{"d_shared_expert": 0, "balance_bias": true, "norm": "rmsnorm", "norm_eps": 1e-06, "tie_embeddings": false, "beta2": 0.95}
Below are experts of layer 4 (counted from 0) of a mixture-of-experts language model. Rows are named router (the router's row for the expert), gate (a neuron's input weights, with its number), up (a neuron's input weights, with its number) and show model dimensions 64-127. Each number is 500 + 25 x the weight over its row's rms, rounded and kept within 0 to 999. Numbers have three digits each.
After each expert's rows: "gets" lists some tokens that make up at least twice as much of what it gets as of all text. This comes from a sample of Wikipedia text that the model never trained on. Tokens count by the router's weight.

# expert 24
router:522466514498511492511520496496522506494523522497529508538508463480525497559494492491492486516511522454480507451511534505511494501487498538512528459482521523511511500513468485485513443500439468
gate0:496482517517481541491464514539479505494535512537486521482520439495506549489451488477496455518508477481507495495499480515489483477498547490474471439506546512478453514538526502477506558484441512
up0:541532518512514509457532486484511530496504496498536525524452522510503489517560483530523494493490485557490495524470476478470501504512532483525450528491452492493526530506431451526504480506504515
gets: " of", " for", " that", " which", " to", " who"

# expert 59
router:498491491513462520538535478496441476534505493509486543459538498516541505508546512492493512473501502465483460462509518499524523474499519511479519480451506496508555504471527472537511480460526541
gate4:524509532499488460463473471541534481502479521541496529509526504495532488523500476485488489468499485501528506468505466530492463522515486527505490470462495502485544499489513475461508511513519538
up4:507533463503501485511532508496460518505510462480494480495468489496523530475490523498502468547502448487509509508503530476529542491515505512511500508510499487511462498499523527532478496479494489
gets: "\n", " |", "===", " =", " ===", "=="

# expert 21
router:477545507492513503528510485481485467512464497524523489478521506499539502522519499485472518494542520499475516499497539483519536512496491495463522457488537507482502493495481536488509459520515498
gate1:488487491480494487485437490520496472513500480458467456536495493519518483522467512475493516508479529522486526486543479520485504458490510478502543526471534474491503488488484513435505487490504495
up1:494497464514497555514542477498519514521483491492524511489524499492501499458512502485500465483529486447513525518461540484480520502522494487468468488494492531542509544515499506528478502542499522
gets: "\n", "l", " L", " M", " m", "=="

# expert 26
router:513521468516483514511526459517512457490510522507511493456501514508521520546519481541520510500519489463489547482491511537471488508524505512479476510507536463518492504509530477539502454499494472
gate1:490523515452480493498490486520464501497531477511485484515494548469481469547534497525499519502492482507499505490507468514496499462534508479481562483454494498502440448500497484532515473469446482
up1:528513515499505485498511506487536490492496496510499466474519483463469526468429468511483482481456515493477505506475520522537485513531512466505494490522546501529506508501524526507469489461507537
gets: " the", " a", " The", " an", "The", " this"

# expert 14
router:532484486478472465518502472489512474532489538511480525480533530489517482506485493541510494456493514468476461485566473450504491503505545510498489482540469544527501498467488496578489478491506478
gate0:475541520501483490487498473536461494517499499528494497510455455505527499498465485477490485494516516489482509506523494503487495508478509484507496481494434532513488507519491504517464466502485549
up0:511484497493504490499490510456522532495476476468516528491462538490507463464501517494523501484518458493504518484498555481506464466504516498483477488501521511472492530508539513529499482466501516
gets: " with", " had", " that", " of", " by", " to"

# expert 43
router:502501497521530521518511488497458508515464492466511520497493494538508468500483546504453471473560521474492464485505512458500493500505492511475480532469508481480508481516512517516466468501465502
gate0:539494459534508511502469469498475477484460512499500489472518472505498472520501459478473466525474475463488508518495512475510466513523502542528476505525522470483513505515494489503484520497539476
up0:505479496505496457509454546489452517571486511502523514487456509490523443475515508504508483488508496446535526498481522504492496481472505501518493478551535487490487519478477518532508460489499529
gets: " |", ";", " ", " —", " km", ".4"

# expert 17
router:483517506461531530510554512512511484472493479508536421493523497496533527529492517482494512482486509458482480524521514502486501519444504541489526589446511500535482532503473486456528497454456483
gate1:479503464466489506467536515485449475467528498473476503477477504476477503524533506529497450470535531492476487510520473513484466499493508498529504549491538500502457491476482507509536508481467482
up1:495458532498489510523459476543509497455505496494518506518503489487451494428478492486507466489473521500517502533481542544537509505482515519494502517529514501550513526507491490541491516519515505
gets: " in", " at", " was", " on", " In", " by"

# expert 55
router:508440526514521488487492475553501487526492532492501544481483546517513524498505502511474542483506505477489512470455534527493502493529476501483467499516516517545460532514477502564513491505492509
gate1:500464492498497482443520469523465469492573516528494540541471514523551479502526468534504515500528486479512508517519506507474506482502541516518546460495467479520448493534534528465523497487493513
up1:517520524490478507486505477531482478510490527506472486492520484433500540471465513474494518514472489541490498523503541485535493494520546502495468524527559521490525529471509499513461456487498500
gets: " the", " his", " a", " The", " their", "The"

# expert 47
router:486457495498504528514524492510486453501487524507518494485467486508481498543515478468492486446484521475478536463483511471513456521506501484486448553471497467509496444449514482518546439515480466
gate1:516462526471440493495528492534496462539529473496438519493489512513535514535506481489501479480500505520518516513521490474506480475494533493525519496498505535531527457474492494540540457513498480
up1:515492462484510501538492502512498490533509546517499477485530495485464513470507485517522480503490458484504454488514537487466467511508444470500464501531493501502435529490503520496468546478527503
gets: " as", " a", " was", "-", " is", " be"

# expert 2
router:518530472469567498543482494502445504515526508496503479479526529483502530515470516485512520477501491502467530481467527495511483513495482479531483539492497509525490494463534485539481476508473469
gate0:534510467528519544514472523501554485504492508497500503486521494515496440512509491450482531484458478479488491538514529537491512488490504476500495474468509493491456448491502483516470523500475517
up0:491514509521517490500508511499523483538462487535500510470506494501521501529489497481483504558479467508501490504487494581538483519465555455507461534491471533496532508493493512523549502512531536
gets: " to", " and", " from", " also", " or", " including"

# expert 16
router:482508480508482508530537471470522537541506516558518487477546510485565507538503531498497538490484524479480522470527526488494513505507496557485492524487517512503526487490493479500491510511465464
gate3:509509474512499539508467502522522493496512484526573542503511523481484473578492499492461502510450473500486492491500497511504511511467478492516501459449532474501475493446499482473491473440506558
up3:486515516474489487532511484533512540475483467448437493477494497466521496447527521504490502477606534479496513513519514462529506481512510504516507535502501509465486510506517516528494512561518515
gets: " |", "-", "|", ":", "=", " -"

# expert 46
router:513515489477558521465489491508492513472519530515482487511529561490545491495497556507501526507511499472510509413560535530493555552485547536521476490523502494545511486463475474513550479486523495
gate1:484479463419497475452526483541458466499539478531469494509487509505507510522539509520508460503502492461504471482539500503478491483514517491540537499456483505517460483489478473505517472500479475
up1:525517540502529513524508509493517531487483498498489512475523520476448468488470474481495498539440508502515509525489466485493461498481505514503498504499521522498523506491539473480481508471526543
gets: " the", "|", " and", "-", " by", " The"

# expert 27
router:508493488491510485530537455511527516509459507467494521512534516518520456444494554501454500510505524468456478496486521503497495491469519498469509480490521491568483481501529477511528465479489491
gate1:518519505461495494470435496479488450535561466519471540503481514526514501512520510507496480508535512502497546491517496494439508489475461512478471529477535481499489499505505501498561493531494493
up1:510492464522507493553500474494494492467475474514478485526490488462463501475453449491534485539489518475472503507514539486486471500524501466503484497526464525511487517512518494469484553481534523
gets: "\n", ".", " is", " was", "s.", " are"

# expert 52
router:521533510496502535527547508533471477513476492513502494466545529526514546484431468524471510479475542484476506517526513470510510471528440528491516485512531487517502454439489528532497449459523521
gate3:527508495550488500493510540536515480504511504522489519512480547478523512517481514482495488465512434507482553511498466483501508500486517509447499511410496459501505462444519510467543496479526500
up3:474515493513513476518483480462500527501488519494532518473482546487492442489447498517499503487493473535502518509481528475507511509488501471487474539532485486501508506510529497544460487464508522
gets: " In", "-", "In", " after", " As", " After"

# expert 42
router:486506489491464551488518503545516490503450472499556455444508487526537507484478491504522545530495515494481510464498533494520541506471511454520505479475489501538512499497480480518456489462446497
gate4:493481482524507468495504529527464490525461529500540491524532496510470496500446574502498509491561492490493497495496462517527471467507497487471536463469488457490473497516481504496513506507514498
up4:542485501463490461499503459484521452473521535511478507488504492481517525499512449535529480506488466497490540523499493499562502522512500495478512550480505489530484514470460521515506461477520497
gets: " ", " first", " only", " —", " 0", " York"

# expert 39
router:469467503532523508527523517522527514489483495508496479505497455538535475532502529536497534504498505489473529431512562487524502517472477532486504499514468519529475533517543467529500514480478484
gate1:411524491484529536496460462502542490507527480523498530481486499537572497529510480483489501517517495544506520476512452470466471509553520484512516476465487499487501500519456531485516457473493507
up1:549496499524509466553511492524495481516473483491505485477511542480434512478482495531502503499465482498537514530455528491516516474464542469514485506523567508511463475488534501478453521509525482
gets: "o", " in", "a", "is", "us", "'s"

# expert 29
router:514481477522506480542491483511498484529488469520480493502507436534511512503491480518507506474482504502486467504550524479489502511515529526521496513500557529510489489512480515506498482474496479
gate0:508491532522520512512489492531505490504512531489481523457464526513551479541542530494491491513519503447498500498538475477478469518531548524479529545472473463508454478489498513488485468512517525
up0:508548502563537481497515487506491524496496476486540533488463526476517522500510490519513518469492507523469451499479495516519444518515516485503513533538505490534493527479485536519558487517504506
gets: " as", "-", " not", " de", " was", " to"

# expert 10
router:456514494503471524477481472438466465497505486512480475452494512477522487537489530459470463504525483493472516496515548510512482498470546483517488466482531497483522485510538465503453490515499491
gate0:531510518473484468466518477506504492527512498520452476495479493448499484484516482492442481487528473512483476475459537507482495505493574526479491473498538453483489490511531538527494492507530497
up0:487498536518504474438497477515481511491454514502486546531490489498475491492498512493490498484502464524511519483459502505474473441492531495507499477490534490540483491525499494519508481508498491
gets: ",", " |", "s,", ";", "),", "e,"

# expert 5
router:500511473483478522483497461493489490485504476490512522492475465520527518495507531509412465526558495511480473469467519502458500483513536523510490495461504509507521511483535462486498500473520534
gate0:474479462502464540500473476461538466504519489504485545453464497490559482514498520494518510475460456494511480536493517521461536506487523488520518507478497520565445485470477529487456505516530536
up0:541483531499509512432517518476475533514509532511566459559464488487458521491482513498527477468500508479484503484498520522527497479494496506468512511532472491472480506516487502531537465461514491
gets: " |", ")", "y", "\"", "er", "k"

# expert 8
router:468504485487525550520508437490570544530498498501510502512502452532524496486485462492470492510557470491494517493497494524496514503510483496505501523501491501499459500460484473476528514554489494
gate3:495488501447536459545511533501499467543504490496528510501489515494495508507469512498492475551499471561477507486489447522500508506487494470455473520493495522466524500483459496476491519511511491
up3:481500505489544469486480529487525514483498487491499547505497440491496474526489522508518498493500513483468498507519540479535493501474504523538464552472454471505470522518507483491459505472537529
gets: " |", "j", " ", " /", "ah", " –"

# expert 33
router:496524450448521526514495472493530481476490521487475486489495493481526518477486540556483490520489484525471474483554508510545495505508491507494526480464523507552518471474512465514494521448522499
gate1:471489502499506498524520508515496534522503485476506529458476511521486511507537507540492481469499530504501489492517528488482454486516496515505489513493470507500480498504545455503529527492498491
up1:456485518487495477495522468477553481483476490507485514506503496472457504451524474480503493519508506476494527513485519481465496493515506500504484506529532527559488510508525483486491483471558514
gets: "a", "ia", "e", "ie", "o", "i"

# expert 53
router:478502534525470499472533494497502536492471577544477484503540476469511484488513508481522483473499546504467496420524498482535544542452502494507510467494484483521500518421525486526468477523468540
gate0:512498466516485527539495504508477510573477484476493559457493443509526479509492476476518534492499494523503482529530494444512511492496530494487494520490508497504470525491444506510495513556530569
up0:487496506510492521520510482488517487504441411484463498538497525492502493486477471512577501514531493486479506529519497547477481480491514468519468520468540440456507543517511524527542494508485485
gets: " was", " had", " by", " as", " film", " including"

# expert 20
router:488514508509493477549528478546467457471496482482514491473528496529507521454515503492512498495494525440471448487513539485534513564465479509494538472501520495535488491492520487524484507492501487
gate0:489529531465476548489482544524475499507505525516499517494517453502501480479532499508494491506479489465536477523495487495487481499470534521502487545439469490490448468504525494513482506514561507
up0:458521479491480476494489527529475511502471484498502495467504481463511494494528512544523484515463504488531497502498491550501508519497564494488506528496511497468505510481482445432508503474506546
gets: "\n", "|", " |", ";", " (", "("

# expert 37
router:499520490515560475541543457524500528519522474495519489477525495520537497475478524530492541452503539492480532522479480502533484524521472518484519466472514509508517448464517455519492521462473492
gate1:497477500471486553469505500494491484530494476539491508519527506550517480516464538501480475519515525515500507508485477493505467478506484524493524505492486515510522496512494515493537523522445478
up1:500523499540504440524504479477527472485478532495483461494533515468446528481470476496489465488497486486511493501491557498489511498487487470501530496539525521535464494508479495514483513525571512
gets: " and", " of", " or", " &", " de", "/"

# expert 60
router:477526501500494502528532463507436520536459516528522476508468485489548537471483467521477505467505528503494499525504501500505471538495509527470465488468553515471528459507514504517516458521530514
gate3:473500492478492522497497549499532529498523481484506542472503509491481506512520468556523491479491465441489485509479492517495501463469553457476519494501559509518528508448512499473509449471512515
up3:500481515517470475477524513510534538491516465476473523513494521515549464465465516517479519478529466484473457566502505491556476461510491519472492514539497505500538537484479512527472491521547512
gets: " he", " He", " it", " she", " they", "=="

# expert 30
router:481498503477533492523519470450466501524513547504505459488482511500502477486517540506465468537538517461491482484513542498508476496544559552563466502519520492507471463478496474526530511485500528
gate0:491520522492550481524483509532547489558523501510479491463498492468568474510509497479483509511501469507517492500479511473469528497504522505498477498511450542493475491533480482472488495539544512
up0:487508514533461505491493556511491513472500502524514525523476516543483504539454537478507493452502493457503487477484461547498469498485475505478514549493522482474511536488489490526518448522534464
gets: " and", ",", "i", ";", " but", "s,"

# expert 23
router:513506504500500459528497476537455493433496462495460527510476488480534508515455470526482482452466484486476491438456506535518524512484506506522516485485514515537430494483531458462516512524536478
gate1:477493472502457538477489519483493500480494491487450483511505469522524515537578541493525495514507498502486498505517486506516475464501484501513489491469528452480508503502561514501524452503518458
up1:511449520534499484534545483509503446450517522442489500475506571454450497501492498496513478527479480494521512540511496480522489494512484508488517525545527525529493507498478464524477508468473541
gets: ".", " |", "-", " The", "s.", " January"